Experts of a small language model.
Size: 13 layers, 134M parameters.
Training: a variant of Adam for the experts, 692M tokens, 5747 steps.
Below are experts of layer 7 (counted from 0) of a mixture-of-experts language model. Rows are named router (the router's row for the expert), gate (a neuron's input weights, with its number), up (a neuron's input weights, with its number) and show model dimensions 0-255. Each number is 50 + 10 x the weight over its row's rms, rounded and kept within 0 to 99.
After each expert's rows: "comes after" lists some tokens at least twice as common just before its tokens as in all text. This comes from a sample of Wikipedia text that the model never trained on. Tokens count by the router's weight.

# expert 103
router:46 51 52 53 42 70 58 60 66 59 55 51 40 42 56 53 30 56 33 44 47 41 38 33 41 36 41 61 66 43 25 63 34 35 77 32 59 54 49 59 53 44 50 64 44 47 33 53 54 42 48 55 42 37 48 56 38 57 44 45 42 47 54 37 42 36 48 38 48 40 52 48 66 77 52 50 35 39 33 52 47 46 53 45 52 56 58 28 52 43 52 40 58 47 48 58 54 56 48 56 66 44 54 49 24 40 55 67 59 35 48 40 63 68 50 46 44 45 65 39 54 56 51 56 30 50 58 42 56 55 43 50 38 59 60 62 63 56 70 41 62 58 69 47 38 55 49 61 39 53 54 55 38 51 51 54 54 49 44 50 54 45 39 36 57 54 48 60 35 42 36 49 51 47 49 57 49 31 49 66 43 48 49 41 66 34 41 51 45 42 25 67 46 58 39 53 59 58 49 58 49 49 49 49 30 41 45 41 48 72 51 39 59 38 48 51 55 47 52 48 63 49 28 53 40 34 45 41 45 55 43 50 40 49 40 59 54 64 62 65 63 68 51 50 52 38 52 46 38 43 57 50 30 42 38 28
gate0:50 57 60 54 37 58 43 59 52 55 67 50 61 53 63 49 55 45 62 54 41 46 61 57 57 69 35 37 55 42 56 53 56 43 58 61 38 26 55 43 59 62 46 53 54 68 47 44 69 68 57 53 66 41 55 35 52 45 40 46 41 38 54 50 37 47 54 56 42 66 45 64 46 70 44 67 30 45 49 66 56 58 59 55 59 50 51 45 46 47 50 39 56 49 51 52 40 43 56 42 40 51 80 41 49 59 64 72 58 59 50 52 48 35 55 30 51 44 51 50 51 33 50 60 33 32 73 58 44 46 40 38 43 42 79 60 46 57 51 42 63 55 49 53 44 39 37 47 55 64 44 46 61 55 61 46 74 43 49 60 59 43 43 69 33 41 40 54 63 48 59 38 60 50 48 51 57 49 50 57 62 61 57 46 54 47 66 58 62 56 43 65 53 43 54 54 52 60 55 68 34 47 50 60 41 56 33 48 43 71 47 39 65 53 59 50 53 49 54 46 43 55 53 49 43 41 36 57 51 44 28 48 59 43 51 61 61 33 60 57 57 67 47 60 46 42 43 70 36 74 47 57 55 62 55 71
up0:42 77 69 49 46 52 68 53 61 50 42 51 41 50 56 36 68 53 54 58 53 64 47 42 45 49 41 47 42 47 53 30 61 53 52 46 65 45 57 54 50 49 58 50 65 41 47 45 46 67 48 44 51 33 54 56 53 49 58 49 52 56 39 51 50 46 43 48 66 50 42 70 47 59 57 53 59 53 57 46 45 44 37 47 44 44 70 49 40 41 64 40 39 57 53 41 28 56 54 33 60 40 46 35 53 49 49 73 48 39 53 55 77 55 75 53 51 47 58 55 52 65 51 47 67 26 41 57 64 64 42 47 45 56 42 46 49 34 55 27 40 47 50 53 67 37 64 41 50 51 52 58 29 41 45 51 47 65 72 54 46 38 65 49 37 57 36 52 41 45 37 56 51 47 42 67 47 52 36 72 39 54 43 62 47 50 35 44 50 52 47 46 39 55 57 57 38 46 52 42 41 60 47 59 61 49 54 49 57 54 58 52 35 50 45 53 36 57 67 61 58 57 45 33 49 39 69 40 65 67 45 49 61 62 43 61 44 40 32 52 31 56 51 51 39 68 53 44 69 27 49 58 60 41 38 34
comes after: " |", "|", " /", ":", ";", "°N"

# expert 101
router:46 51 45 38 46 55 54 69 66 56 33 62 61 43 60 50 50 46 49 39 44 63 39 62 56 51 62 58 40 45 64 45 34 47 61 51 36 49 64 52 69 59 57 69 39 67 40 39 45 50 27 65 36 34 54 43 48 43 39 51 43 36 48 57 42 68 51 41 56 64 66 55 42 67 48 46 77 47 56 27 44 42 46 48 43 56 55 74 45 49 63 48 36 51 62 47 51 46 45 47 47 35 63 42 51 42 28 56 51 59 44 67 52 64 67 48 47 51 70 50 38 31 64 54 54 46 46 61 59 42 54 32 52 60 67 53 43 41 51 73 53 34 65 52 44 55 52 51 44 35 56 47 38 46 50 33 54 43 41 43 49 54 35 56 49 42 49 47 62 52 62 53 56 54 45 44 46 56 64 65 64 47 55 49 55 61 54 39 40 47 55 51 59 47 55 62 53 49 55 51 53 71 37 49 68 42 51 58 63 39 60 19 54 39 47 45 58 37 65 54 55 39 58 58 57 41 47 51 44 52 51 44 50 38 65 57 47 21 58 49 47 55 61 41 56 57 35 62 32 58 51 50 52 60 42 53
gate0:45 34 60 53 50 45 45 61 43 68 39 54 52 50 55 51 33 63 67 36 34 55 61 40 52 56 40 52 55 46 49 55 58 56 64 43 51 40 45 67 61 54 71 61 47 37 38 43 46 32 44 44 40 57 65 39 50 55 55 51 48 28 54 39 24 47 50 48 27 53 45 49 53 46 50 54 43 44 43 48 50 48 60 46 69 41 42 46 60 72 49 47 47 50 64 65 62 43 50 55 34 52 49 49 49 53 34 50 70 49 62 43 67 54 56 48 47 66 59 49 58 67 62 38 58 34 59 47 40 46 47 40 51 47 54 38 46 60 62 54 31 37 65 49 57 28 49 53 45 59 51 44 58 50 54 47 34 40 23 49 57 41 43 41 53 62 49 36 62 48 47 46 49 41 47 51 42 34 69 58 45 58 51 42 57 56 44 45 36 44 37 31 58 51 62 49 56 52 28 39 52 55 48 43 37 35 68 39 59 51 73 60 49 62 45 52 54 40 56 58 51 51 57 49 54 57 49 83 48 75 37 46 43 58 32 58 34 54 48 53 42 50 49 59 56 70 65 50 43 29 59 58 46 55 38 43
up0:41 54 49 50 48 36 48 41 53 46 36 51 63 58 61 50 38 40 43 57 43 52 38 47 75 67 44 41 60 47 53 43 57 38 41 55 58 34 25 56 56 58 45 47 65 51 32 42 42 50 55 52 46 46 49 53 51 34 60 58 57 56 52 29 42 45 46 50 41 46 57 39 47 54 65 61 46 58 46 43 25 43 44 48 35 48 56 53 48 56 46 50 55 64 41 49 55 61 37 41 62 58 49 49 45 61 41 53 44 54 54 49 31 48 57 57 49 37 50 52 56 54 74 64 70 44 65 57 51 51 46 44 58 50 67 59 54 68 44 53 59 35 58 57 53 31 58 59 25 49 47 54 38 53 56 54 42 45 31 57 73 55 52 47 51 46 23 34 55 44 45 39 57 51 53 64 52 41 65 59 41 57 44 69 48 60 63 47 46 44 65 45 41 44 57 39 56 41 44 31 46 54 53 66 51 29 50 47 57 47 70 46 46 74 33 61 45 49 45 75 49 69 77 57 60 33 55 44 58 53 52 43 45 36 39 51 51 63 54 57 66 37 51 44 54 43 69 38 55 40 70 45 37 46 41 61
comes after: " the", " and", " c", " of", " a", " in"

# expert 37
router:58 46 54 37 61 41 56 49 43 64 66 37 64 43 49 43 46 56 52 51 53 56 36 54 56 58 56 49 54 47 38 55 49 64 32 59 61 37 42 68 73 47 58 50 47 34 41 58 53 46 63 36 55 57 59 53 49 53 34 51 50 67 46 53 42 58 49 58 66 49 46 52 41 59 40 53 55 57 63 62 54 59 42 54 58 47 58 49 58 33 42 73 40 43 45 51 70 46 58 50 72 37 55 54 32 49 54 41 53 28 33 31 44 51 58 37 67 58 56 49 50 51 54 51 41 61 33 52 39 46 61 54 32 59 55 32 79 42 69 39 48 48 54 53 70 32 47 42 59 46 51 54 58 51 47 39 51 53 44 53 54 44 53 60 56 37 48 67 72 51 43 47 74 64 68 59 33 44 55 49 43 55 52 63 68 59 55 54 47 52 47 67 56 51 48 52 25 62 49 45 44 42 66 46 62 47 49 32 47 49 38 41 51 39 42 57 30 63 55 59 60 61 50 48 58 44 43 55 52 52 58 38 63 48 51 45 42 42 48 60 65 78 58 50 40 59 53 38 57 57 39 59 31 47 45 35
gate0:49 37 48 54 49 64 60 56 64 39 43 61 56 46 58 64 54 41 54 34 42 56 42 54 44 57 41 28 43 55 44 35 47 28 37 52 55 38 79 41 60 60 59 38 35 52 68 52 64 46 49 42 39 48 57 35 63 54 47 67 40 57 64 44 66 41 40 60 52 70 42 49 46 44 40 42 39 46 50 37 51 51 53 55 36 64 66 51 41 44 43 54 48 42 80 35 79 51 35 71 61 43 41 65 45 44 52 39 55 72 50 45 35 35 52 37 43 49 62 72 47 37 55 48 42 46 55 65 56 48 46 58 55 45 39 52 34 55 69 63 41 36 50 54 39 64 47 49 49 54 46 33 43 48 37 47 50 54 32 45 55 45 54 58 57 35 46 47 21 46 43 51 56 47 42 52 52 50 39 40 44 44 54 32 54 43 58 46 53 34 62 61 40 45 60 58 45 42 54 50 56 49 54 53 54 40 61 52 51 49 59 50 65 45 73 54 37 44 56 55 47 50 37 54 56 28 46 51 42 68 45 59 53 40 51 47 38 37 60 51 46 55 59 37 47 52 43 34 72 54 47 66 59 47 58 54
up0:51 61 51 51 40 60 44 45 39 26 51 54 47 52 46 59 52 44 60 45 55 44 42 32 48 57 39 46 46 50 56 22 32 40 56 42 41 62 66 57 44 36 59 46 46 50 71 61 51 55 47 44 62 53 58 43 80 64 59 56 58 61 58 51 46 51 41 54 37 59 53 58 48 59 35 48 28 37 47 57 53 45 57 46 50 53 63 51 53 44 39 40 33 56 78 46 49 43 48 69 47 55 47 52 33 61 57 53 51 70 46 31 33 36 62 38 62 25 57 67 58 34 62 53 53 42 43 55 46 47 41 71 60 47 37 50 54 62 69 52 54 50 58 39 38 63 45 73 43 52 47 51 51 26 40 56 54 35 43 42 44 53 39 62 51 59 40 44 40 64 48 47 45 63 46 56 58 34 40 45 57 60 36 41 59 41 43 52 52 50 50 70 40 55 47 50 41 58 53 36 47 51 59 52 68 42 59 42 46 51 54 64 67 49 62 59 50 36 59 62 45 46 55 54 28 36 36 35 34 56 48 51 58 55 37 41 46 53 58 46 40 52 55 56 45 43 52 49 56 37 34 67 49 63 62 45
comes after: "|", " in", " September", " October", " November", "-"

# expert 21
router:47 44 54 63 50 50 49 47 40 52 65 60 37 35 45 62 31 42 61 53 56 59 46 65 48 58 30 68 45 43 50 55 68 36 37 36 57 58 58 45 48 51 46 42 60 57 58 50 54 49 69 47 52 67 50 63 40 61 53 56 45 48 42 58 46 48 46 49 47 32 50 41 24 57 44 36 53 48 52 63 44 66 61 45 23 39 27 44 55 49 41 63 63 58 61 51 53 52 38 31 62 43 70 39 33 47 69 53 44 50 49 47 45 48 54 40 57 55 32 44 50 51 53 49 53 47 47 55 57 64 58 66 44 52 47 53 48 40 37 40 56 48 35 47 32 55 30 53 52 54 53 62 52 42 54 54 61 44 39 55 59 61 39 25 29 38 31 62 68 50 39 50 40 53 49 54 53 48 57 48 29 48 55 63 47 52 31 53 49 48 53 62 73 52 41 33 37 65 54 62 47 52 55 29 44 58 33 41 40 47 48 61 33 66 38 49 65 51 37 43 57 59 45 56 65 39 49 49 37 48 53 58 59 62 52 40 54 55 53 26 40 60 49 34 44 47 55 49 37 54 40 61 58 35 54 43
gate0:58 35 51 55 45 41 61 57 54 51 39 44 43 50 46 58 70 44 62 55 57 64 54 42 59 45 75 57 39 55 78 52 50 47 62 61 47 62 63 50 52 49 75 55 50 58 40 36 48 49 53 51 82 49 60 44 60 43 60 35 43 55 42 59 52 45 44 42 58 45 50 32 50 37 36 57 41 57 46 39 65 49 50 45 40 70 59 56 60 61 50 57 40 51 47 47 32 43 49 55 62 80 32 58 60 49 50 46 49 45 33 54 62 39 57 31 69 51 48 64 45 38 49 55 36 58 49 44 48 42 15 40 44 38 46 43 51 52 48 49 54 35 62 38 55 56 65 51 53 49 51 53 50 59 45 62 42 42 47 61 34 50 38 49 37 51 57 32 27 41 56 51 39 38 52 25 42 51 39 48 43 72 59 62 44 41 49 64 50 54 53 44 40 47 39 65 41 46 53 34 39 61 40 76 45 40 48 49 57 49 50 51 49 48 47 56 36 65 59 56 47 52 48 43 31 41 50 45 58 57 60 45 45 54 37 53 53 42 46 48 57 60 61 35 62 64 51 37 30 44 50 36 54 52 50 47
up0:68 50 41 54 62 63 43 57 64 39 44 47 45 40 27 49 43 33 37 60 42 46 53 59 51 53 47 58 52 43 56 54 43 58 49 36 49 28 72 49 56 37 43 51 53 65 55 56 51 43 42 43 44 57 51 53 53 41 43 74 58 37 61 53 63 62 50 48 69 56 41 56 46 58 49 34 69 44 70 47 53 42 46 51 35 58 58 42 51 69 57 57 53 61 51 60 40 47 68 54 48 39 45 46 58 45 68 54 60 59 61 33 32 37 43 55 50 44 49 54 47 37 55 46 56 45 43 39 53 54 38 43 52 74 54 52 63 38 57 45 49 37 34 35 50 49 62 48 47 65 42 64 43 50 66 57 36 62 48 40 42 61 56 48 64 68 41 55 46 70 43 60 62 47 48 39 38 49 28 68 53 52 31 55 58 63 45 51 52 55 51 30 50 60 29 35 48 57 53 50 32 40 56 41 53 49 53 60 29 40 38 59 44 39 64 48 38 65 68 52 45 78 41 44 61 48 34 67 59 45 58 25 40 44 55 48 54 43 54 48 50 54 53 60 47 43 48 53 43 55 52 60 58 60 62 60
comes after: " |", "|", " Hard", " Clay", " United", " 400"

# expert 118
router:60 37 65 45 62 51 56 37 67 47 49 45 41 37 52 56 63 63 54 53 69 43 58 71 58 40 61 57 68 42 50 53 51 61 55 31 57 43 55 45 34 60 37 48 60 63 49 37 44 62 56 29 64 60 50 62 55 58 52 63 53 53 32 36 55 59 61 45 59 52 40 53 53 42 42 48 43 54 44 63 52 67 37 49 46 55 40 42 44 67 43 35 46 78 62 37 34 55 60 40 57 61 50 56 47 50 56 62 51 62 58 49 50 42 54 50 47 55 56 48 56 49 41 41 54 42 57 57 44 39 68 58 54 70 39 50 30 42 54 52 45 61 51 41 60 44 43 63 47 46 54 75 64 53 39 58 76 39 31 51 49 52 67 56 56 62 59 60 43 43 51 62 66 54 48 50 73 44 49 62 61 49 62 46 42 39 51 55 40 48 54 70 43 39 33 39 72 51 52 44 48 44 55 48 66 50 50 52 49 29 47 57 31 59 58 35 49 35 55 47 48 61 52 52 46 52 46 54 66 55 58 65 63 54 61 45 58 39 32 59 48 66 52 52 57 72 53 40 56 54 62 57 68 58 39 63
gate0:66 50 45 55 50 43 42 54 32 29 38 45 50 49 33 59 75 58 64 65 53 57 51 55 43 59 58 40 49 36 72 57 55 44 58 48 53 53 60 46 44 60 56 52 59 47 39 64 43 52 57 60 33 53 53 28 64 40 62 43 62 37 43 61 54 58 64 67 71 57 57 38 38 56 50 60 40 50 46 52 64 39 47 49 52 49 59 63 46 55 37 53 52 56 60 50 53 49 37 41 45 70 52 52 56 65 49 57 55 48 37 61 37 40 42 47 53 46 48 59 47 50 54 37 50 36 55 60 59 44 51 44 52 49 43 63 42 62 40 45 30 41 36 55 40 48 40 43 58 50 51 50 56 52 50 68 47 48 40 30 50 52 57 61 38 68 45 40 45 49 51 63 30 57 55 41 47 56 48 36 52 65 34 56 33 39 37 74 44 51 63 46 67 46 40 32 59 46 55 61 51 41 37 31 44 65 48 27 49 66 42 53 51 38 37 59 45 43 40 44 34 49 48 49 63 43 48 49 42 45 62 50 45 59 58 42 44 48 56 43 44 61 47 63 57 55 92 46 73 58 41 58 48 62 54 35
up0:48 53 54 50 74 66 33 52 63 56 59 67 56 56 54 57 54 47 34 58 50 62 54 60 51 34 64 66 54 47 47 51 62 64 34 56 53 45 57 45 43 65 49 50 48 50 59 46 32 41 37 55 56 41 35 35 42 42 51 72 56 59 49 32 45 46 72 64 55 37 64 43 52 56 53 66 53 64 48 52 42 55 31 49 35 63 35 65 50 51 37 58 53 45 45 59 26 65 38 32 58 44 34 35 47 42 58 32 56 76 66 54 49 47 61 43 40 54 63 42 57 32 49 44 49 44 50 43 60 46 59 38 49 52 52 45 55 57 42 56 46 44 50 59 41 36 59 39 47 38 61 50 50 53 52 47 72 39 45 52 46 59 49 47 54 42 43 52 46 57 42 42 55 54 39 46 49 27 51 48 60 62 42 69 53 58 43 56 40 44 43 49 35 54 45 45 48 32 62 68 18 39 52 51 41 40 47 64 56 47 46 78 33 49 51 47 62 56 41 37 57 47 48 55 58 55 43 52 59 56 50 57 35 57 55 41 65 32 45 35 49 46 59 42 37 51 67 58 58 45 48 67 60 64 54 50
comes after: " is", " was", " the", " as", " one", " a"

# expert 22
router:49 48 47 41 48 36 58 48 67 58 46 45 65 46 34 60 64 42 37 35 71 55 38 62 54 53 33 53 59 55 35 56 52 51 48 33 60 62 59 55 38 55 40 57 53 66 40 50 44 62 55 49 47 58 47 53 33 37 49 65 58 63 53 60 71 46 37 61 48 57 51 54 22 60 46 41 51 58 43 57 40 46 34 46 53 43 58 48 37 55 61 56 54 55 74 52 76 46 42 47 56 38 50 41 63 56 44 44 52 48 45 59 36 46 50 26 43 62 66 55 71 65 47 57 45 51 45 53 46 55 42 49 55 64 45 63 40 41 56 63 57 42 70 64 45 47 52 55 48 47 58 35 54 41 28 40 50 48 56 48 41 67 49 34 67 46 56 37 69 78 52 64 51 63 50 74 35 53 52 49 63 53 39 44 47 51 60 47 78 59 57 60 60 57 46 62 59 48 50 53 48 50 57 47 78 60 51 52 59 48 51 47 59 48 59 48 57 50 29 57 43 42 54 55 54 50 55 48 51 41 62 44 59 45 54 73 49 39 66 65 40 64 41 43 53 49 51 40 46 56 58 50 48 56 40 67
gate0:28 48 50 51 40 74 78 48 28 51 62 59 50 59 42 47 41 59 46 56 49 41 62 51 37 48 48 57 46 59 52 43 52 43 72 47 63 66 64 35 51 48 47 46 71 49 40 57 44 34 53 61 36 42 35 35 48 43 44 44 53 57 59 35 67 65 61 46 56 52 50 52 54 40 45 39 55 30 51 56 59 55 35 59 42 57 53 57 46 55 55 56 45 44 31 47 54 24 42 43 43 49 32 40 53 56 62 68 56 43 49 54 54 40 53 42 49 36 48 48 51 46 66 51 61 42 53 49 50 44 51 62 35 49 51 53 54 33 53 38 47 47 67 46 61 51 45 48 37 49 43 33 50 36 37 44 59 53 34 39 28 61 36 51 39 43 38 48 46 42 39 52 39 53 58 51 49 52 39 70 46 63 42 46 67 56 37 40 52 45 56 42 69 56 38 48 52 29 32 50 45 47 58 56 47 41 63 41 43 59 58 42 39 49 40 74 40 50 25 44 37 30 68 49 42 53 36 57 49 58 55 57 29 60 42 45 44 54 58 40 46 44 51 51 38 53 40 65 30 34 42 52 41 53 59 47
up0:54 45 35 53 51 37 55 44 37 40 43 64 55 54 51 46 47 50 63 35 50 55 53 53 67 47 40 59 65 47 54 38 38 64 48 31 49 67 59 55 37 54 59 46 60 47 71 44 52 60 74 48 72 63 51 50 43 34 66 47 50 57 38 50 52 38 62 49 50 45 54 48 51 44 46 54 33 43 48 38 52 39 45 51 50 51 51 49 45 55 39 61 40 58 58 58 54 54 40 47 59 61 67 49 36 51 35 49 67 53 62 54 60 53 35 50 51 53 58 75 42 44 34 49 52 47 68 49 32 48 41 44 49 36 52 45 48 48 65 53 56 33 53 42 46 45 49 23 43 76 30 61 71 38 69 67 47 46 78 52 56 37 49 43 49 54 50 47 49 49 60 57 35 39 67 49 50 57 69 47 72 67 40 44 36 61 65 41 46 49 42 60 59 44 49 41 50 35 55 54 65 43 59 35 54 44 53 55 65 41 59 27 57 38 43 56 34 41 56 55 59 46 62 55 56 53 36 52 35 51 43 36 49 48 66 53 58 60 58 43 44 46 73 54 55 44 49 57 47 55 54 65 41 37 54 67
comes after: ".", "\n", " due", "s.", " addition", " because"

# expert 86
router:48 64 69 36 62 60 41 40 50 67 60 41 61 68 48 49 44 31 48 60 54 49 45 28 40 47 69 42 36 37 48 48 57 41 49 33 50 45 49 41 45 56 49 52 48 58 68 36 43 56 47 48 53 51 58 51 57 38 46 38 53 40 39 45 41 62 58 72 50 37 62 41 59 64 56 44 50 44 56 50 64 38 46 50 68 58 75 36 57 40 49 59 42 66 58 54 39 50 59 47 40 33 58 64 57 51 39 54 65 53 65 63 52 47 36 47 38 50 63 56 48 52 33 47 52 41 57 58 56 65 55 44 32 46 41 52 48 52 47 44 45 57 49 64 39 33 62 44 53 49 56 48 55 32 39 39 53 39 48 61 58 49 43 56 30 58 40 54 76 77 47 60 59 49 43 55 56 47 48 57 48 60 64 40 62 43 42 46 41 40 57 59 64 53 32 51 61 44 55 46 57 41 48 29 56 55 50 47 42 47 69 31 53 64 38 46 57 21 54 58 27 55 60 38 42 58 53 49 47 47 66 52 38 50 40 38 59 28 53 43 55 43 36 37 47 52 43 59 35 54 53 57 58 65 47 61
gate0:45 64 33 60 39 49 51 52 46 54 38 45 71 60 36 35 43 37 44 51 55 56 36 53 54 35 50 61 65 43 37 58 36 38 46 60 28 45 33 52 48 34 52 57 49 37 24 50 53 47 44 53 37 47 61 47 51 43 54 58 42 43 43 57 70 70 54 51 50 30 49 50 43 57 31 45 51 43 56 36 48 65 52 49 39 46 54 76 55 61 42 66 44 54 44 38 41 55 52 57 42 49 50 71 71 58 62 45 59 70 48 60 49 51 54 39 52 48 66 49 43 51 67 57 58 37 51 51 55 49 47 44 51 34 35 50 69 55 59 49 37 24 42 55 63 51 41 48 49 59 50 52 60 37 50 67 48 58 44 51 55 48 33 39 36 58 60 68 58 54 57 43 53 49 41 59 39 62 38 52 48 64 46 57 60 28 45 48 50 51 70 43 61 58 39 58 76 42 65 53 49 49 52 55 47 49 55 48 44 57 52 43 59 48 55 60 51 32 63 63 25 64 34 69 47 53 47 42 52 52 47 47 37 42 53 36 57 49 47 43 54 56 38 58 44 61 37 61 52 63 53 56 41 51 35 74
up0:52 33 28 42 40 56 59 50 48 49 39 68 50 47 59 31 58 54 37 69 52 46 55 47 44 46 60 50 59 54 46 56 46 53 30 44 36 44 46 54 38 57 51 52 63 52 38 52 47 55 47 33 68 51 49 69 56 50 23 66 53 43 62 55 70 71 59 40 54 41 61 37 56 52 61 60 63 75 56 51 36 59 44 41 53 41 58 40 55 63 55 40 49 72 65 48 28 60 47 50 63 43 52 52 73 58 41 38 62 44 44 44 37 64 41 33 56 52 41 40 52 58 49 50 48 40 60 62 65 42 61 49 68 48 67 45 62 37 59 41 46 64 34 33 41 45 51 49 43 58 33 48 62 40 34 57 43 52 71 38 52 58 41 39 49 46 44 61 62 51 28 55 56 46 52 44 57 51 47 37 45 67 37 60 52 46 49 43 50 41 62 47 46 50 49 54 54 50 60 47 44 62 37 52 51 44 40 41 59 56 55 39 54 53 70 62 60 39 58 46 50 48 38 52 44 31 38 49 57 53 43 46 44 58 54 47 50 47 42 49 52 64 63 73 47 67 50 80 55 38 59 40 46 39 55 48
comes after: " a", " was", " and", " the", " were", " to"

# expert 24
router:42 53 54 52 60 44 54 35 52 59 46 63 56 59 51 65 57 54 57 53 56 58 59 52 65 49 47 56 69 37 43 36 30 40 60 51 70 44 63 43 44 49 66 62 59 45 64 33 52 50 53 47 56 44 57 71 62 80 44 63 43 54 40 35 54 42 53 56 49 55 37 68 34 48 43 36 33 76 41 44 49 62 35 50 40 67 56 59 46 56 49 45 51 64 68 47 36 56 34 48 55 48 36 50 71 58 47 63 52 57 46 44 52 50 67 41 56 54 69 53 61 45 38 49 60 59 60 55 56 35 52 58 55 59 38 28 48 23 52 57 48 57 63 25 60 53 45 71 59 53 62 56 54 63 48 50 63 65 46 42 41 59 49 45 53 51 43 50 44 66 34 48 47 66 45 50 68 45 59 65 69 53 60 51 58 44 46 51 61 58 58 59 53 49 38 57 46 59 65 55 60 45 62 52 68 46 48 56 43 48 47 59 49 58 52 42 63 49 57 50 50 74 49 40 51 46 31 66 44 49 65 56 51 67 48 56 55 51 43 54 58 70 40 41 56 60 52 55 35 51 65 62 60 48 49 56
gate0:26 50 59 68 42 39 43 54 48 60 48 40 53 54 37 46 34 63 48 61 58 31 48 69 55 40 60 41 39 42 64 45 65 61 58 43 32 63 45 44 50 60 48 61 55 54 54 49 58 47 48 48 43 64 49 55 50 47 61 39 43 26 49 67 55 70 57 32 51 44 46 54 48 56 59 30 41 46 31 49 48 34 53 47 56 32 43 56 50 43 43 43 38 33 45 51 46 51 36 57 33 53 57 46 39 54 46 34 51 42 44 43 18 45 51 37 39 44 46 45 51 43 59 51 58 56 67 39 49 47 33 46 29 40 60 53 52 58 61 41 47 51 47 55 62 64 42 42 56 44 47 47 62 45 47 26 33 36 76 52 36 49 57 30 40 42 53 58 48 45 48 46 43 62 41 37 49 51 69 39 40 62 45 50 56 53 65 48 31 57 49 55 49 31 56 56 32 45 50 60 41 43 51 47 45 44 46 63 54 51 47 56 66 55 52 50 71 48 47 55 46 41 38 41 59 77 65 46 53 51 66 35 62 62 44 57 52 45 43 41 42 50 35 31 51 23 49 46 45 62 43 45 58 48 51 51
up0:53 58 44 28 55 39 45 30 44 37 56 59 46 38 52 52 51 28 70 68 56 55 37 39 49 48 57 32 54 62 39 49 58 61 48 52 57 39 51 56 57 37 66 44 48 21 54 48 40 69 62 56 43 60 48 53 48 55 59 49 61 57 59 59 46 40 55 71 48 57 46 38 73 37 42 61 76 53 55 55 51 44 48 46 54 47 50 50 69 58 51 31 54 40 53 50 66 49 45 40 42 35 57 54 54 49 59 47 42 61 64 40 54 55 43 51 69 44 60 46 51 48 56 53 48 46 15 64 45 59 48 54 46 40 45 65 55 43 47 48 47 44 52 49 54 38 34 56 54 56 46 44 38 51 30 66 37 57 34 57 55 57 68 77 59 50 49 42 47 47 52 48 50 47 37 52 44 51 58 46 33 48 66 31 53 56 26 59 47 35 50 48 51 54 47 41 42 45 54 55 35 45 42 52 41 68 65 39 50 50 43 41 49 51 60 46 43 40 63 61 21 59 51 47 52 27 43 43 40 67 40 63 55 59 45 52 53 45 52 48 55 45 30 45 56 55 58 37 45 56 49 40 56 66 49 61
comes after: " as", " of", " for", " with", " is", " and"

# expert 10
router:58 55 61 45 48 49 60 56 54 51 37 47 49 63 60 63 50 43 46 51 37 47 22 63 34 53 38 56 49 40 62 56 43 41 55 39 36 46 57 42 51 49 50 48 68 43 42 46 46 51 51 60 29 31 39 70 63 35 49 72 53 44 48 62 36 48 53 29 50 49 45 48 52 57 32 42 42 47 58 65 26 37 42 45 55 61 31 59 56 61 43 52 49 50 61 44 49 39 51 41 36 56 55 56 59 59 48 45 47 60 61 42 53 70 45 50 41 43 58 60 43 53 49 47 40 52 45 47 39 25 44 41 63 46 72 62 59 57 36 57 49 45 46 52 62 54 32 51 34 41 52 65 43 62 35 47 40 60 63 55 38 72 35 59 63 46 33 59 40 25 39 56 61 53 31 53 51 58 50 59 53 53 62 41 47 29 61 33 48 69 59 59 57 48 53 50 42 39 48 54 51 45 60 52 58 47 45 57 71 48 54 36 53 51 48 62 63 64 56 38 47 52 50 48 40 53 53 60 43 67 38 48 37 51 40 45 49 40 40 72 62 67 47 49 55 33 56 48 39 37 57 48 43 69 39 55
gate0:36 40 62 43 42 36 52 58 44 36 36 49 53 64 56 42 48 45 62 33 60 52 46 33 53 41 45 37 28 52 49 54 62 55 49 65 46 51 51 49 63 45 47 30 38 60 50 80 55 66 58 53 43 40 38 59 63 55 36 51 73 49 52 53 54 41 51 60 48 51 59 56 40 47 63 56 45 62 50 51 60 55 46 62 57 27 50 46 48 39 53 43 58 53 43 51 71 58 65 40 47 46 56 73 38 45 57 42 48 45 61 52 48 41 44 67 58 48 58 33 58 42 42 65 42 48 29 64 63 66 52 56 55 44 31 54 66 48 47 48 42 41 38 59 52 51 61 40 29 47 48 49 52 57 53 28 38 43 54 66 65 59 46 58 47 50 45 47 60 52 61 48 31 55 32 48 58 29 48 55 36 63 45 60 41 42 38 50 51 63 61 47 48 65 52 57 45 48 47 49 60 46 74 52 48 37 52 40 50 62 58 47 60 53 52 61 50 30 44 50 62 33 48 74 51 41 30 46 59 63 58 38 36 23 50 66 45 60 63 42 44 44 52 44 43 46 55 58 41 50 40 45 42 62 55 45
up0:48 43 33 45 57 63 64 51 60 63 73 48 56 40 58 59 57 59 47 52 60 54 59 61 56 69 45 41 60 48 38 41 42 38 55 44 52 47 45 65 50 53 58 41 49 34 49 29 50 47 66 56 73 48 68 28 50 49 70 44 43 55 45 56 47 50 49 57 58 38 43 53 62 50 48 39 44 54 56 41 42 55 54 47 47 64 62 39 44 48 69 68 49 65 46 55 40 28 43 50 63 54 45 29 65 58 47 54 48 57 35 52 58 55 69 32 46 41 38 49 42 61 64 50 53 41 61 57 45 59 53 47 47 51 61 31 39 47 58 64 45 57 71 57 49 67 31 57 55 58 46 35 51 43 58 63 59 45 43 39 35 41 43 47 54 25 64 45 33 59 52 43 54 46 65 65 47 47 47 64 53 30 54 29 44 58 40 74 59 51 56 54 49 46 51 43 43 44 54 50 56 57 44 65 46 52 50 50 45 61 44 55 56 49 50 57 41 45 48 49 39 77 66 34 56 53 62 44 25 36 46 57 57 72 44 50 51 36 37 51 52 42 49 49 57 52 61 42 69 39 53 56 37 34 49 41
comes after: " the", " of", " a", " and", " for", " an"